config = dict(
    num_hidden_layers=10,
    hidden_size=256,
    n_experts=32,
    experts_per_token=1,
    d_expert=192,
    d_shared_expert=384,
    hidden_act='tanh_gelu',
    moe_layers=[0, 2, 4, 6, 8],
    router_score='sigmoid',
    normalize_top_k=False,
    routed_scale=1.0,
    balance_loss=0.0168,
    balance_bias=False,
    router_bias=True,
    shared_expert_gate=True,
    scale_expert_input=True,
    init_std_router=0.0216,
    lr_router=0.000254,
    num_attention_heads=4,
    num_key_value_heads=4,
    head_dim=64,
    vocab_size=2048,
    norm='rmsnorm',
    norm_place='pre',
    norm_eps=1e-06,
    positions='learned+rope',
    rope_theta=10000.0,
    rope_fraction=1.0,
    qk_norm=True,
    attn_scale=0.125,
    tie_word_embeddings=False,
    parallel_block=False,
    init='uniform',
    init_std_qkv=0.0333,
    init_std_o=0.0333,
    init_std_up=0.0333,
    init_std_down=0.0,
    optimizer='adamw',
    learning_rate=0.00132,
    lr_mult_qkv=0.7,
    beta1=0.9,
    beta2=0.95,
    lr_head=0.00684,
    warmup_steps=401,
    schedule='cos',
    final_lr_fraction=0.0,
    batch_tokens=[65536, 131072, 262144],
    max_seq_len=1024,
    doc_mask=True,
    train_tokens=632900000,
    max_steps=4774,
    dataset='wikipedia_en',
)
Below are experts of layer 4 (counted from 0) of a mixture-of-experts language model. Rows are named router (the router's row for the expert), up (a neuron's input weights, with its number), down (a neuron's output weights, with its number) and show model dimensions 0-255. Each number is 128 + 32 x the weight over its row's rms, rounded and kept within 0 to 255. Numbers have three digits each.
Before each expert's rows: a language model's description of what the expert responds to; "mostly gets" lists some tokens that are sent to it at least half of the time. This comes from a sample of Wikipedia text that the model never trained on.

# expert 19
It responds to: Mid-word syllables. Interior syllables of longer words like min, um, it, ion, e.g. ger-min-ating, circ-um-stances, vacu-um, awa-it-ed, bill-ion.
mostly gets: "bit", " community", " education", "min", "fin", "ography"
router:113169089139106118122106116111135098143159125092074109144124101173069125151175152112100084137106195137108117081158138139124109155085147156136071133122160155213100125166161137183111114094086121134148131188139173110146155122140136133110142112166113086125160126120108116146141131125114120136161096037114124199107147121100134153113087104061167131211141120178113118118150081104153150102145086092192119113066118102187179107085108104139148098105075114173136097116089124123078084143067145110146144182051149115179085078143138115114134138255099102154177194116134123116169175161143118052143164130096159132166079104101119090115108151163111111096129096130132124125077152137143077129173122132184126123113166089113136178096110088105124147138179173110126131115105168141081148182164129
up6:200162116118155144136129133139161138176134138141117111123150100164112148176168139087094073114156113136116103137167112088123144158117084125158127131048099107152081180111113148094140126132057127148165139164060105116142118120170099122123115162127140130162113150036107101149104154092130179109111210079108113156140095175137085128162093098108148054157091129092163173098161138129140192093092076128140118149071114171119128117117158113132108129096116070120123145081160185115166181142116115094114197113071096056192114043136128089155070115156120177150160103093109142135121157134142130112181169083160078165128150186154131146092106079187186130119148129151151152086104089077152118150155150096100107046158126105096116131139127132140134112107137135156147084149130126116176188175185121
down6:137121147084104206162102130118154135158171074129154127100127100146136171048156095105171168130097049120107141156134142122100115084085174089156103107145084171114123096114101083131114133156130076107106148140095098090143102101144064166154116108142146095153145163121148169146134126133123115163153148112178088018183102161100163125130144147104145116197107103151094115121080127185106157132126075137183141155137090179102142112176119101160076195145166133141192119073156100158193182089138183085141125120143163137116183156090128202106125114134121070078154105100134167146141100095116109127116146081121140113091123091131134099084120154117114174147059206067166139088095094126077098125154144102149112125135129092128118122156140109106090217164137107146092086149120154102110139146127076

# expert 30
It responds to: Country names, name pieces. Country and nationality words (Australia, France, English, York) and inner syllables like ke, re, ve in names (Trakehner, Deke, Make).
mostly gets: " Australia", " York", " France", " England", " English", " Louis"
router:146143104105120094136102119075142149168126101124060133139104144154130141097153153102088100147112141132068066114100174110080093132105148108077182153146104152104142140174142179145167133063118108127103133112120149129098099148094197142131153088153082124126093097121123149166128107205147116125124162099167077128098044130139134135137077051147117099078198163153112125097145154162139155143160121195114113193160123080097165149171092145144126114088131128144171112094094086156136111176182117164136141107113154147086131137087140095201184189086142089116085087097138152152097184066121093096116117189114139114141122108191071135070126192094107172137082082156144085109108123095152123141166093130189133093158197134119157094097157137164144128130120147106070135130091067153177106148126112
up5:109092111137113144171086135172087134121133141255099125086142126119090180164144127069176131084087164197148083110164186109085175126142088172127099083104096106127186097181114183134151134150153135072098071157202047109110155137175153119144159093126093132066153137139105096064085148145098082079131115161134106138159185119142111121151098132104120164124138130139141108136062167121152090113076105103090125117176144161162128132110080074118138145156110084150119101121156103101138141123067099123089137085109151119106144154094128159162130125116191130144091203105063161111150198159094121154097109147116131116113141146139128179051112116222130157116168136097091103107150141081135084142148104130137075093118119103141090123100094132142100102140137154145149099067127139129122124100148116
down5:120130098166140123179138153164143149126151115091060163079116117088142155227104136135124146070069118142152126162150165070161131134111157090079171147160113095135127119121143131168106094124083081137141078176117120067145131140138153151159138117158162130108095116086129124147182161127041124104133166108060080137153121128148090069079169118124142122092095177104119149179150095125098086152137059125111173107094098125106137186141102057165118150199129112171175146122078134168107162155122090130143048108105119105148106105151128154118113080114162082113113222133136124146121122163080151142154105148145123111157110160159074146125097131141102083097123083109146126132120139131148170139069130076053108099133146128094218059169055177156166138134141099089133125150152081122124131098132109

# expert 20
It responds to: Past participles and pipes. Past-tense endings ed, ated and verbs found, used, located before a preposition, plus table cell pipes: stay-ed, situ-ated, open-ed.
mostly gets: " found", " well", " served", " used", " held", " played"
router:132154111153151158160140122135100174107123119129075122100154161184073182090037140099162102159077122088111162116085135106058127136172059127142144113150144101150118158154158165167196128105134125067141102096116111105081082109093120117063167143141089107081086191165118142153136096167139126138111202152129144144119099157120082148147138102127108161109107127119149105139158085178181134165097170127161134158149134144076085121118134142158120082181136084079125185137130170159115099066146067081091093087072092127139167101069128121089108088191136128137078100112130135123092159158172092132176079142133174141115094137091104140109117113141163166141146090177145166097109152099118090093165118150086091104168132078099167110088109159122161107140108058087103147121216105145122083176145128
up18:176097162109130153122104122191120104120139104124138112139117111212114153182100120153132124138148122205133116116180152203129123103104104112090130101127062115091172162112129156115142162116146058110118132171134177165146118099080166103161135097143169095118151084076114129127133173090088072126105101105148160131080119083168105096112149102124173167078151122137158172078180064171151061137130086201138129135135097184114158132145122134112131148091093113151173154147098176138145108073106184098171115082084117191137153101166137158067088149157191125119134080148112188130112137151151086128120172121111136084186165059140158105162096163137130150120146080122162160097091149131122132138133069096144115167126123119033182127118180171151130173202138131119149198129111156124103146114141112
down18:110123133125059107128155110114176174131115152136096126145139069100150148095067133079184109136185155081107074120148121133085135125201125142175119047094144173085169179149139190182143140134101101155137124102080188126123178090113095163135156113173124138158092101114094084173135158079120110107115132109122156142098121148105108111161138154121116095064084173083129145142157123134077112101142120132077128164085142122121094147105126097136122094104185100111193141174099103143129124138089087160111061063157115143089159118132072103136126124102114115105130083105106161081112145137129198115101198110116159160102051096124207179150149111188176191148137127106121152101145120120118086110117142160140168158101121112082143126138133091125070168111105147113187098110143103111144085034170070

# expert 12
It responds to: Table numbers, ch pieces. Small numbers in table cells, scores and dates (8, 15, 29), and ch or Sch pieces in German or Slavic names (Lesch, Welsch).
mostly gets: " 13", " Li", " 26", " 16", " 27", " Sch"
router:151160172126063105072085103093063146163108102129132101092091164123133100125136157155143159128204131154155082042131136112080097134170110163111124149088169152157087127094099128136143176077082098114091167168107050116087121162137102095132111104212156176120089169112052105149158163149081122072064122072182066107144190093138126131152088130106118163110130129150075151124107105133095168104122142143133160144100124132199102166077088099154138168130122127133072162143126099120116071131091178075097116154156147140148108118142158098162161128099182168148127151122089095141144141126121128089113107130129127141149173120110154127113169146177066135152111094121087184168119088166136072106162115144138077126161192120101108108145145200090177182158100103122114073114134146141144125131175146
up8:122186159102153118158133109100136144167097098151076115065094136138085171122128112075082123062127115157139096082141082046089109197131084105163159121083171068142134111094101126119159123092061113144137043079142143127111091149134104133132129123155173093051096118153128171139172100220110092111122155151126131077150150129116088088143115125118129116100110105164104124083157091110094083173174136172090106138148121147076096085107146118125154076146145049118142191111153125156106057118113200113190101115058166088169152143135141135139116153117114120139118135147178127147208134140176154109175122159143118145126136120143123174077169109128072133148135127153113142172151160141130112095139128121088138136149085114116135092070147127130150087169148044128128115103143154165134100165201085
down8:117141220082129128130131120138147106078192132088143161116173124163148092128204095128163127143116096139093154130133125090133147107112184136152101177077097111215096119121069115141159141138157138107091104126133132100121154140177093109072158153124144130167187120177110143157133117125075182093111164163131116133115145106089197108146111137173091111141136091128135123125141149122138154118146160141121109084198117141138122073122140162110180121049102103200163107110252095158157199136129112151159188132134145092165084161181108164144135123080112177138132080075132122108163159113225088134103144117187133107158074118165100123136112125159109179173072141176130119095167125147099134105099109149102115145121105084105125114122126096105073145119142074139160196151155168108081108146105140

# expert 23
It responds to: Commas and 'of'. The word of after nouns and the comma in lists and places: University of Missouri, one of, Boston, MA.
mostly gets: " of", ",", "),"
router:155172120148126124163114084098112140157084110139146122134122046137140136167044115115096101065072121083167069151120073116115183135126078124105107092093143114141127149100132199139135171143097112073146093065147132106103127102126095140074159150159104169102101127118154110205107136136137134102155138140171160151086089169122123143123163036147144156155193181088111074117101146125145082174084131091139093099140112155097120102138077121132109048138086135140138110139177136154131124150130142080143133193114151101153138099118158158164070132192154133176086129187123140126179104124158103117056130126173114129125160134103126056148145194126154115133174090110100137167106190116078147136085158121091083171193137080061123141102178148090157177095141111120093104128074132146140145106144110
up14:122123081168110109125101082191149133152117188120128123180136125098148094075122110136177160151099145104154097027159119140071099106147156170119122149083114149148190118140101177118160156127102114097099151123098145087146135123111117208025102147160148146109200086196109103109120149105145120170110127089173088146115136081106116122134138103112107137131181120158188119133160102115098085149127138172133135117112091180138099193201097189152118141130102146109170134157116132163083178171135167106103109093109136124141090090129140125189102094178115132128149183181116113086117153115197123111054164089149152225164195162124140150057084148144105108142069122090133110193165103133167132120102077145114113114145154143155151136075131158112158159121146116134111105086098124167117114097127131
down14:140115094144160109142121101088130085121076232098096117082136123192197165100149075128063162122109119165076126100113109135167116102156155185137100129135107177146165088106149121061107093123135147158107174095176113103152131159161134169133101148085117104083100130118144129128084146175163118134161099070141203168080099105121098144113165186131118100133165096116113120084142040126162192068116098126108226153194155147115152125084132167140083104120120107118112165162151138119077148149117112133143129102196160092065083110147161109117157130109144118148131118162046113189168167147162110148153166130142162128098121133121113171114143130130134176156114198125128163090102132151117119103099171117179125088058102135176167115136160129109164170151149152102178129147145115102142118059111124

# expert 31
It responds to: Al-, -x- and -d pieces. Pieces like d, al, x, L inside names and words, e.g. Ro-x-burgh, Al-Hilal, L-LB; also London, Charles, Royal, organ.
mostly gets: " Al", " organ", " London", " Charles", " Group", " Royal"
router:183068109099138091128134077115100141137109082169125115098113148144111153150111120131125090098136103143114081169126123105138131144093146117102091141131121171124129119113163175170131181149125156069143176112125111187145111116124122109087107148184158110146135172148120119160177141115142118055099143166188161130088032113149139157085190158048114169109167195107166106179100099158156141126120140047123126157182158137115158133175090127124152081055150152132097149130158068205092116116133165149114087102107151140136139113096132080142138159120094074144088153123082083104136185111140128072149107140123109129045112166155139094123175148115134147162073112129147086086157096191093178108102151085126140070152162054138184097106088134131137206134135096129088128122196091134159132158131143
up13:161135143115115064107157096165126115161050070065120109096084131117111137114098167061090104109116132142175136117141102117157112144173169150160110149151146145148036125160172131193151130114060107142084145142073086147076133113134169110056125085093126153125142101134122158197094144112169118121076150096153102099108125130128130125107098125123194170094106173141051148100117166133116161164066101138131190207073124156131128150171096140096090151187176123120153183126095158176145091185129168155151123084095134152201133133088144125123162114062098119067078145150112102133122074106132120092151137128127069111112148141145087112108127107113088117109163106126164069107084107126111150099109124131110086142111142139094180170136094155165099186147156145059126111121096139084129162098133074
down13:098147134167099111153147144126075129101107169116158100158192142144189124060152118117132096127120128081161120094145095066169137145195174088114085101130094130096135140091163158072146161173122138107075086152127072093124158163166132160051114139135110219112105156102085092192167129159111096132149128117114140124074122149114098105147076104095162190071078103131091163129129120111148125132121133092151251105113163094122138126130121196145135138131137124141108088131147078109140126123138131161154105148170081105183126167127100154197134145115167154082113094071129120141074116213128146155088144155147125151164101105147150108125110190160109116116098104119171154108144170122102099126097125177137168123202190142094135099128137156106121143125079155176136167160072102097071149101100077

# expert 4
It responds to: Table pipes, Slavic name pieces. Spaces and pipe separators in tables, and pieces of Slavic or Asian surnames and country names, e.g. ja, ko, ov, Russia.
mostly gets: " Russia", "ko", "ja", "|", "ć", "ov"
router:162196116110086090199113137091117163097155131155100135062108139177108102143147146180149109072129098109169123068145213143132124129106113189143123082123065166177061148112155111136153173061111071133137145094136169131108066068106173143151164113095128174169142126151096132140102112107120149162110134129137086118141189126146178131105178140072142171161131110114144118162091134137079162052070165131114145170156089083135127076114063151144137128123133103103115117099149126077156145178133135137082139132147107120157081087100113116139115084164170142149135111077082168108144152128121069074137078091176113097093117118166100127089186136081179116092092096087060131144133157161108186192106122147143081149189133143144109115097096198123099121162145147163128145109164111100116102154138110
up10:172087138108126101137158132139106134154138136160099153103103181200112202107126154055141115032161109138141095125150146160179158069076128117184014155052132141133135149109165166117179166086141145084147142062142138133122117069099137137145094080060134147105099095137150109141103142155152110076139138181147142125095036178072137131144128103149089120097122134068126119141098105127154096109094108089175132123112067152081156144095123092094093097127156125154134145103165143111164066175131112150146153112120128131114129107117148129182083147141189188115107111100075160126094136083155105076150105151119156137133102082143150095105137113134169184125116142114157139089093146102134067175191147072153100100160153114075152111116118136152094125118108145130102169120076084181129104176151120
down10:101110096127172203128142077102145038103152159124121151038082152149095113124136092109123087165160099104080125096121137100150110152080090085141081085147089126070124081196102111081111109142170185088113120161121164122148110152126147114118081124151094135134152140157145088178130121080147103175143149144085125087140152124120122097154120134179110128101111094086130127104071149108129106074120117132121108161127119145159095084164114150157141131098153156138178166106110157141144153155087128087118150109069108112114156128093146162138140170143141111149087085138124154038160091154170090167062130159121141090123167090201101125099144102147103153128092119163145205137119069133142128145103158120131148159216147090147175130182187152077156092139208175133118071176118087111143185096072144

# expert 21
It responds to: Sentence-final periods, capitals. Periods ending sentences, often after quotes or before a line break, and capital-letter starts of names like S, W, K, Z.
mostly gets: " w", " S", " R", " W", " because", " K"
router:200194133122115084150077142150116148167098133140112095144140126097150085169135130160163111143183123142170080132121129107083113130120127175177115087143184086092147121084137180151170139102134077177155086123101151124165142107140131123140185104121135083132103099137122124108097208149125114150065129119137139155136138056132130143085147129116143102164137076115152123154101122154130085165102116186142102111137133140073150113146084118149061247105088113173087122052119102106144115091058176104159113063153084094184093092159186089153156130141138152089081091154131128108115128139146080120090176149130082136120103109164076136178166131111143118143135110106147133099104166087142168080149130074184131144097137091130097089084172147145119153157160109122157140048171118188111189150176152
up4:183144102088132069130082146125105164148164103162160114125060130180093084105097119131128059134062099115141167093119207134176124151141131181096128177098123125170098145112185174203151186096095082084103113119069153117144126125143143184073133084110146178123123136110081157166086140116113129102054167085107078081099112142116127168060134102073149133091099160117127110121161126135150133117097161069109213178146113126112170138088065103131151158111129115119158127079149150166123114131122159044119114139124089121127152110133179098129123126108104082096109144154144121109136153088169079110141105096065156171182152118089098169109129165164112158071144131119108231108130115153127111121130108127103128115147166095100109103084150150111059166163133097115121117118157163181132131115172152
down4:146094157154141143120126153139148101155116152111108139147080103124120161189124092112194127084094158098124139138151137092137099130145133184170140059109160069149112194145067117108139103150131116119113098147164142088128119092128110150147105136134156151136082082121108091141023061109131131142106142133148167117168153208193109202198146148099141105108117144152045066177147072173140100116145121152190142107079118125181111101106143122117080133108117124064154186144086194088114175027153127094130122057128081094158132096127108117093135142114157140098118183144142089140112116122160111142124101076152145100174156133068118194118158102110154127114183108110145121169112083171129107126132150137130114157112156128147115123125147153204191144178134133089093164114141148160067143105129154

# expert 11
It responds to: Latinate suffix pieces. Word-middle pieces like or, il, al, ial and words like public, author, official in formal words: bachel-or, sim-il-ar, municip-al-ity.
mostly gets: " public", " author", " director", " plan", "General", " design"
router:102126122105129125162141125113136136145061091134126131095074096135070096146143088030126094137170106168123143097099190106097154189072128153172078138121156145161148153139176120123110185125095054082087129143099103111123073125082149130147132109139099127137158125163138170162096213127126112158152106168132172090111157094144124145068071107034134164211157123123223131146089104149115079098069133096133106117151147169156087136090099110151127069160135120146111121105104103149118131131122149145132154150081102075166160147046107143105105109148132180072127111125105101095131141127154075071111150150127077122113152125103096145089141156149139098105149095089095111144166172117092120162134166170168074139117151139111114070073183129073186117165131113163109074081133117160105151115126117
up8:146128097088134135131106196160097151127116095133158138054099109186065112161056106096152205113185114113134087088143127107149139141115152155133094154104117086054173147126185127158110126140139167127144120129070150098194152109135163062148101140088093169165132079066094124146129123084125124155141171127135115216169120099168090135124117093081159090166127096107152124091068063118134163180128066163163092140094154118132080095115120131128150183124123140136092129062109127175137104116067108138127117135053090051137141070091166141102130143128167140094139165174104136114205112123172139096072105115117135143141112136170069082109160137123139145105140084079139131097123108080123155196125126144099134198121141102095147087140143126079116194131121118123116146120174119099118148105174146
down8:149116073097132150077195163084187101142127154143102144158120176104173130104116124093149142142149108117192140169155195089146138128129140061118118176151208126182160103146118119107132149145150143120123105156135137156226083106115169101115097138201135120112112073128177149166141147187078135129106140102187085121157078149113092031106094139097061159128097152127144110127083106186135141127111142117127159099066122056126124135144170089070138162153124060104115136150137167121111164144140142139104126149092193163120135148097142156111167152174138129169141114152141098156069125198106122110104121130150129116164080138138093136141111144164146151158135135153130095183168067111122106137112108163181105165214103060178115124170149142151195165131176109143092115130135163110142134115194141

# expert 5
It responds to: Open 'a' syllables. Consonant+a word pieces like ma, ta, ha, sa, and the article a, inside names and words: Cine-ma, da-ta, Cincin-na-ti, War-sa-w.
mostly gets: " Da", " ma", " pa", " ca", " Sa", " la"
router:155086126114090152153101078126147067155110172131077116112094127167089107120146156149127098099118089138144081107124098082118120168174148146151153122081043130141108120135138153132174192077044153155164087128131182098118116098130169155148107066125154145125137124145156088182084126152182104127104152120121104153169125095108073154080082158070158104085085088199153177140125197146122142072163136190138138115119109148173147147121124148194121069095136113123144104106154115093147100130169164117155138185168121114095156116087118123160125170155167206129123145149160131133171107140132127122138138110126082174094134160126139051117137155140075145114110155133108154153068121187069152111109033093115097111176160122142140062147144149081145148108133125117129157107078154133151054193138087
up1:109111101092146092107135147164134118107105114105113149118135149130138144120121176122111085100044161146085117145170141124130087084103129141168111110102120073123164105154134124155125162118156131093090096141112156101147118083157204110081186140127118128107084106124174112145131105145109134129105140124120162164129128139130150137165135099128157254163167113090154091135125128189128133119106116140153099187163122164087139057193083084169118151179191137057196174101022114180125064081069181163156157138110185091143136107093132107141113115095146109125085098108108113200113151152093144104124145172100111133132173070140108066180109133119067142139142109173132147079096136166086127117153105156185134073114135153144129132133163109173070094117158053081125118121150142150123088113157154
down1:165165123127082090112120149089086181146123116094099116114142170099132124121094151127133097130102143124108138140106144175126154073129151128116137099112070092140140122108101076160125138141132092140109116087114134056183143149154121130123071125136132073140142122165162106159127161179049088101147176127148139133133104129109106146200175123150135155141194056116078097109155148090119117143072152095101096127124133077130137081138218114182158187203193128145090164082168126167151127145114113122088133095125108108158124181156174170127145139126116148142115140068160093193090111171171121159115127136060113122124075147126099143120088142150115176099077096188130148054178182190142112133145164091113126095077141131131115137098101195140138120190087081111084163142179169179204141094131142

# expert 28
It responds to: Table headers and -er endings. Line breaks and table dividers, header words like Year, player, and -er/-ver pieces as in governors, severe, takeover.
mostly gets: " player", "---|---|---|---|", " back", " person", " German", " leader"
router:118140090064105132141146163139165122117101140178182146166099155165102132118049135190164104084123153094146146064094105111112143111090076172091083102068075156115142122098104167182124076093155095078084126111103148080107139159116159128114117150139118133145150083123129089141102106135124155162142116136185080085175160144135074115102140096070099106130117123129121158133148123108118098140037100110133168180181128127170124150129092131149129128172131105122102193100104148116135161165170188093127155082145153161150093134125138107136135122157122161140119144122146142208183197120124082135125136186128146132124097125128100167155067132175103187152166065098108109060103130120192122135124104090209055112141140086102054071090129135150103099124185127136163104167127094089154123070147166
up9:119105170102148168133123101138091088144077137164070147110134156121080138112080134089177093070125102092112135106161067156071153100127084196085125143135170169142164131125162166112128188137113130134127160150198089152133176136145115123101134123149165194121104086150082099161142141155155075160111151076167061105073147130099150125078139070099129100136159132118067079140082146122125150128123140124106188180131102108107116119151128014139094158116128095096104200138145121180106161108153112095101134081110194157133176139161148078176159224098115105113124105126107132155142176133155082112146144073102081150096107136114152111131076155108145141131121116081085073133137218103144104082121125092136086128131187160139101145130179143131151112140106107107111162136088133126118110176183166
down9:120153092119157123125070148143103147067060119150075126157163129148224122109091155146104094050118171131143125136071135107110105158156081167132160143132139162157134172139143143122074124148096102155183092119114182152117107115196075106090146156110135117064171044088159156166166092180158138179105115114145181131141138124136141093137172154185081129087188114111172171118080149104146191121126175112176119123091114106101129093115108116168086154136072138116140113119102154137124135169142108137170112113076168127185176120140130156173155112094089188155145117146043092203093154114090109131096119078158149135117113091115146105151188107102067087161096090091109152090157096132112139148103150095164108110135120120119125179154167095153106077152116113141073164151150174119111107122171153

# expert 13
It responds to: Latinate suffix pieces. Suffix pieces like ent, ation, act, tion inside abstract words, e.g. Consequ-ent-ly, Popul-ation, pr-act-ical; also support, part, critic.
mostly gets: " critic", " support", " part", "ident", "ent", " commun"
router:144106171091078120105145159156129087155154130155135110117120165121066099142126081110098145119132178163121105097143104098091120109130118179132129112146132103178176150143162145155107163128116145163134136147185116093125084141105097136145163144124161107113130094145151212169152186152165094168156166118157130079155165120088102144077100070099170139133115130171104197139113095122102063143156187116152141101116082113171078120122106148146109176052095070185099126125130133168160063112097106145084151069140082154198171078108105141118145169121093135145112160171148110124164109157091128070118111116086100145164108105111154162141087125196095181089125123125112088135190164154086097130119149131074081173097145073166182083097087164076137180125166117080171167114146071143137134186136182
up17:119093088098075100081094149138105097118122095107072102116115182150118097178157193143108066135106112067146141104139117079035124113169103163141146156090192070125106127168148095138175167104105125137121149106078162112174100130159077107136127104115118132165126092130128173086153175158184139096103163124133169116135163100156072147032142112098108107119102184099120122093147063113147096075140100109174132138132164122122118154103092049141135054089133127135090169097159177182101122183097154108114098099117132139138134074119152125158165093138120102109141081128039142094184156138112127100100065091125103175135057112131137067122190158173170168153156139170103109101152154102139150079159107145137170093133178121164116104101115116089103146098154104119132123145156114147118163174127099
down17:176154148109158118158109123112170094196169158159116128125095128119153150074107107094114154156154177158143078118115148113118094114136153154144068162139144153100128114112156133094112162155104142109111130123092131113137166103102155107133162129115100143136177162122112107117145129140119139060143117120147134170153159138145164110121161163080104093062124138040125136076124137144145101118141078100119159155108149060141091129110092152148121117123201090094141118153148198071048101091117180119155120162128172086065112153131158108160150103095084121090065078121126134198108071119057133108148135129205093212128087144139141120069157085132067130118096115106088084132118152136031067089128131175109119108144197123123161175127148161133140038110099119106080094089104151177118132152091169

# expert 1
It responds to: Prepositions and mid-word pieces. Time and agent prepositions like during, after, by, through, plus mid-word pieces such as en in trenches, halogen.
mostly gets: " during", " after", " about", "After", " by", " did"
router:114064205098135142107147065163156103121132129059091124067110082123135076141098143113130141165091126116199136117112178098144084154154104169174130172104188143144085168139147161122139109130114119130158168115125168117145111166123147129093154117117187158116110125192123102093166149087159094134096166132128088115109065076135083143092122060121121142114182095106178082158122117123103121118137117149160129175112111110069173097084096159150088098176144124145156092039176186137186104168117154160095150143094129115119115153114152168076125060149169161142161128130136114140139111067107125124109133148131135161133125070084107183111127179160117112125083107135172071104163158203172172162153094055164140134127142034125125131115127110133176173138189083137164142106110096144158116100105127
up4:160105147101129087147117135157139086134096113149178101099136133165087190132210152115186128102131160100109132093169210107164099131103117169174123118072139103135112161139142173096119107157152135144130156131131152110146156110162122156069126101066047117111117122096105131113130180141160151189135097108139121162116092070188123116099105088126122170128087108139137076091187112104083144102125137140198185102123097133088123079158121059158125127162183130135165158081179174172121076164138124102156104124110158036163152138099118117142113124196108109153132131128100189149126164087161105118141174174098072135138127079110113083070134129162159134139077080177153081135140178160101106132113045131095147055113100130163169155090089119134106140116177103168182136147155152095154132141134160
down4:147079104132112113095146106114144100108102138097090143106130156085113096114134118143058168141158110107162049129115079134133154159168139141117037095198167110132125135096172121158148084213079144146119173105131123139114080175126074120160101062139073128136222153082142111083133123112105086184128181128139087150130064121085129129149134144171086082128138105127194109167115183070180140141200142137093119091152131136132099179129189136139097168135094131170180122124146171165037127136194104153151124150161125196117104169155132133100101105149075105095112120146159112113140127180123119101115081124107156125102130133139061090112115102088221132194157139095134128111138084160120154115171145137129121132107117133086130109140134077123101094119133111145158071089151110108140115084163110

# expert 14
It responds to: 'th' and st- pieces. The piece th in ordinals and words, plus St/st- and Th- starts: 19-th century, ear-th-quake, Widsi-th, St-uart.
mostly gets: " Christ", " Street", " Th", " Dr", " South", "BC"
router:198124158113124072193078161149071109117168119112090138167115110163115147105111182088111083130112195117154132124179120174137097086153121150138083090062126168144097121100090137145152158118158151164193092104130150187117147143138132165121101119175139171105078173095110168131095110137139147063159134125154145113150111158135165125096107102147182107181161173169081117085160111174173118114106114180143111142065094144182122100129145052156123150126096098160114206155140170146177100113093182110057144168114128162131110111133163093163138139130138180180151104071089106119098145134092095118124151176078128146157093104106135152133090124151070113166083104145185089097151151213118075097176150127159107074144142106124098097116100116134100111152125125161110057099188151078135130153127134
up1:171084130081076109097099110090138177129150128196092119157202081142137148147099142140099090126090121133091124147141119138125114197110126217171120101132081111162131100176154119132187134078069154127118135159091145153128123152123167149136125102110156126088184127119110138141175112102150105036110145151228092104130150084092172154208149062104158120151149104107091142106105107153144104138128129132101075158099104105127083074071089152152079103075101125142132159145137122128064147122119173126119123120156153115130111090118159164099170145107158094087108118132117130128123178193164114129097125166113114159166180123153086109102104110079135086148129124185090118163174169129107131144101087090196028103076129096096124097079114095121091111128129166146139114109123133165159121037162118
down1:086121119196100143154167159123157062134086125121109181103126094149149159128094171151113103074131110171176118133087130123158173071137137102164071160157147097163093121129126131115083078079152160114153122149151130159124121094113164091160169123140055195093133133104136205084073067104170139088116145156102133183167128127120083114123193144127082106126103145137142135158123112083143121092130150154086132122180095090120095179100166130130097116179101146094158125103094101171118137094139130129122169173123115161141200101119187091100113077115109141118163111154089069125133109138092157135151122124126097135103176141124166070087144091128108106153210135209100142119035090097162116123161123099108130135113130139166061141145108097146104126127187150160139144127141196166194077159075191

# expert 15
It responds to: Auxiliary and copular verbs. Forms of be and have after subjects or modals (was, is, been, could have), including "be" piece of "best".
mostly gets: " be", " has", " been", " have", " had", " being"
router:146183110112165090166152166135120068114128071099156094128108103171101115137114132165063111109111122135192132138158096189129158138085073112127047088112163120138140145140162115152136164120068131091086175094150126109081153127049132162103168091201142118164126117154148219111137145113168084144109170089119112083174143095147072121168088056122143119143176177127165107076095161162108088150080140101120137168189114124077087144123103119207113133120166116092162143111140093122132043097130189179131162113171126126134163115119181075166095125182145077126131129096140203160164143127121138115122153134155153105135148132110080093088157143119140059159199135157084113110119120088132162152142077148112109139185128094134148129136147135058126133129150150115137120167147120169116159142134163
up8:145116137136113005165115155189130151096110117091123119133145133177120159154129128104092123097135104184126114121106154086152124070123134137053088096150143123126071176138175124106112130083141139119152131122114060176128055042112118181107115169135122171198071121129139182127112127133117110085117114165131120084121140160185129156134138125146142123115125111159149090110141127142108137120121121090134131127137114175069151120154087100138133151137129118198154134148099123116128115129159143124131087100185172106087117116169113104089152134107174113147063138161153131143186130034079154126137156118110117156114125130119104157162165160067069145155143094142171181140061171160108179092114176101162183100098129142149184126067090092095089176218101167110140086116153103149196161170151083
down8:116127169125103110127141150074103155065076114121101124135048086124109101097102133097186113111133123149180082087126148171180114145188157144121128121160109079065141132145112172200145130163146111100134166100044202087145120175091138162165161118131093075139150186084205021093174149125136094162173142085127135091159130156096090145156181144090113166104087138077091115120127120171180116156139115160160114108165098101156098076157116144127086115137105094100137146153136074137139115061121156048145124096116164132110146143143098150136135173109158105084131113163097114196139147126121120146154115064124122131119142132122170106079145093107124095135114193125134163176141149107126085122169137200113139131121097095137132100164139078210157085102095141098140159134109147147130117181135165

# expert 3
It responds to: Field-label punctuation. Colons, dashes and equals signs after infobox or list labels (Species:, Time zone:), section markers, and math symbols like =, /, −.
mostly gets: "=", ":", "<", ");", " =", " −"
router:187186146106105116115102167123112094123102078125100103084193120134149146137144092144173131091173148080125065127150132111117149178127109124094143070146141126140078109118151161175151109090046133119110086120164142178168137131066180186072113061116169163110121115152177145095155149106132113116124138101171157133115139142147177160064138062143156185133179138131151058157149140152114131128110182078127134116113113183133164144128145160141092078080132113114151135054132074048066160125096147114095174119125177083106138129119160129132123126141127122135118205101142108170176122102116145165162133095166109164099118108207135142166083134108186161184141146089114133156130121120118160097147123074151051064097132108115149074117132148082153119156185159059133156139141115149142089101132085
up7:142154141115061120106158152149111102126173122146094084152165104117122124119179109154096117106127118142148146183146160113117123071120128153149137084102138131127078130134135140170109121108110074121066093185096137142124164160081186168125156136134112131118075085175103130172105181149143122149085180089143135145110143071174074129148143109135191120096148137122082181161163097129156120126132127143129158110176148160127159135143145149197049132154132130127127155109079133172085140062120162088156132150160116167133198147113158170131115111150107131127118139108119116152113169094150115126131063173119132155140175128158114138167158174113117098111060094057150138196133155147131136139121110204104052092108196220130174116081235131183104155103136112068195132114152170205111096107132144
down7:097133168164145124100059078132117146110111109140152148122143089083144125136147141171168150123064082099091141059150155162093134073133158125125103188106145164176045155143109111150106093131103139116129058106108102119113105122133184132167113106156115127187101063096099154107160159158104143158129178069134129113089123178147105145141143132149114100133139144101088127107089121135074141119094138118088143144161134107156163149152158131118083117142123129094118138111177161174101164144094124166136089138107147127025116139124117124104112105096094126132129136104093126145193123192167132154202123126062091090116084106092114093117119113124161111111070122096143084084137115177054139084114114057098114049177125134120069035139106142167198210141102095144114093160181161141113108130068110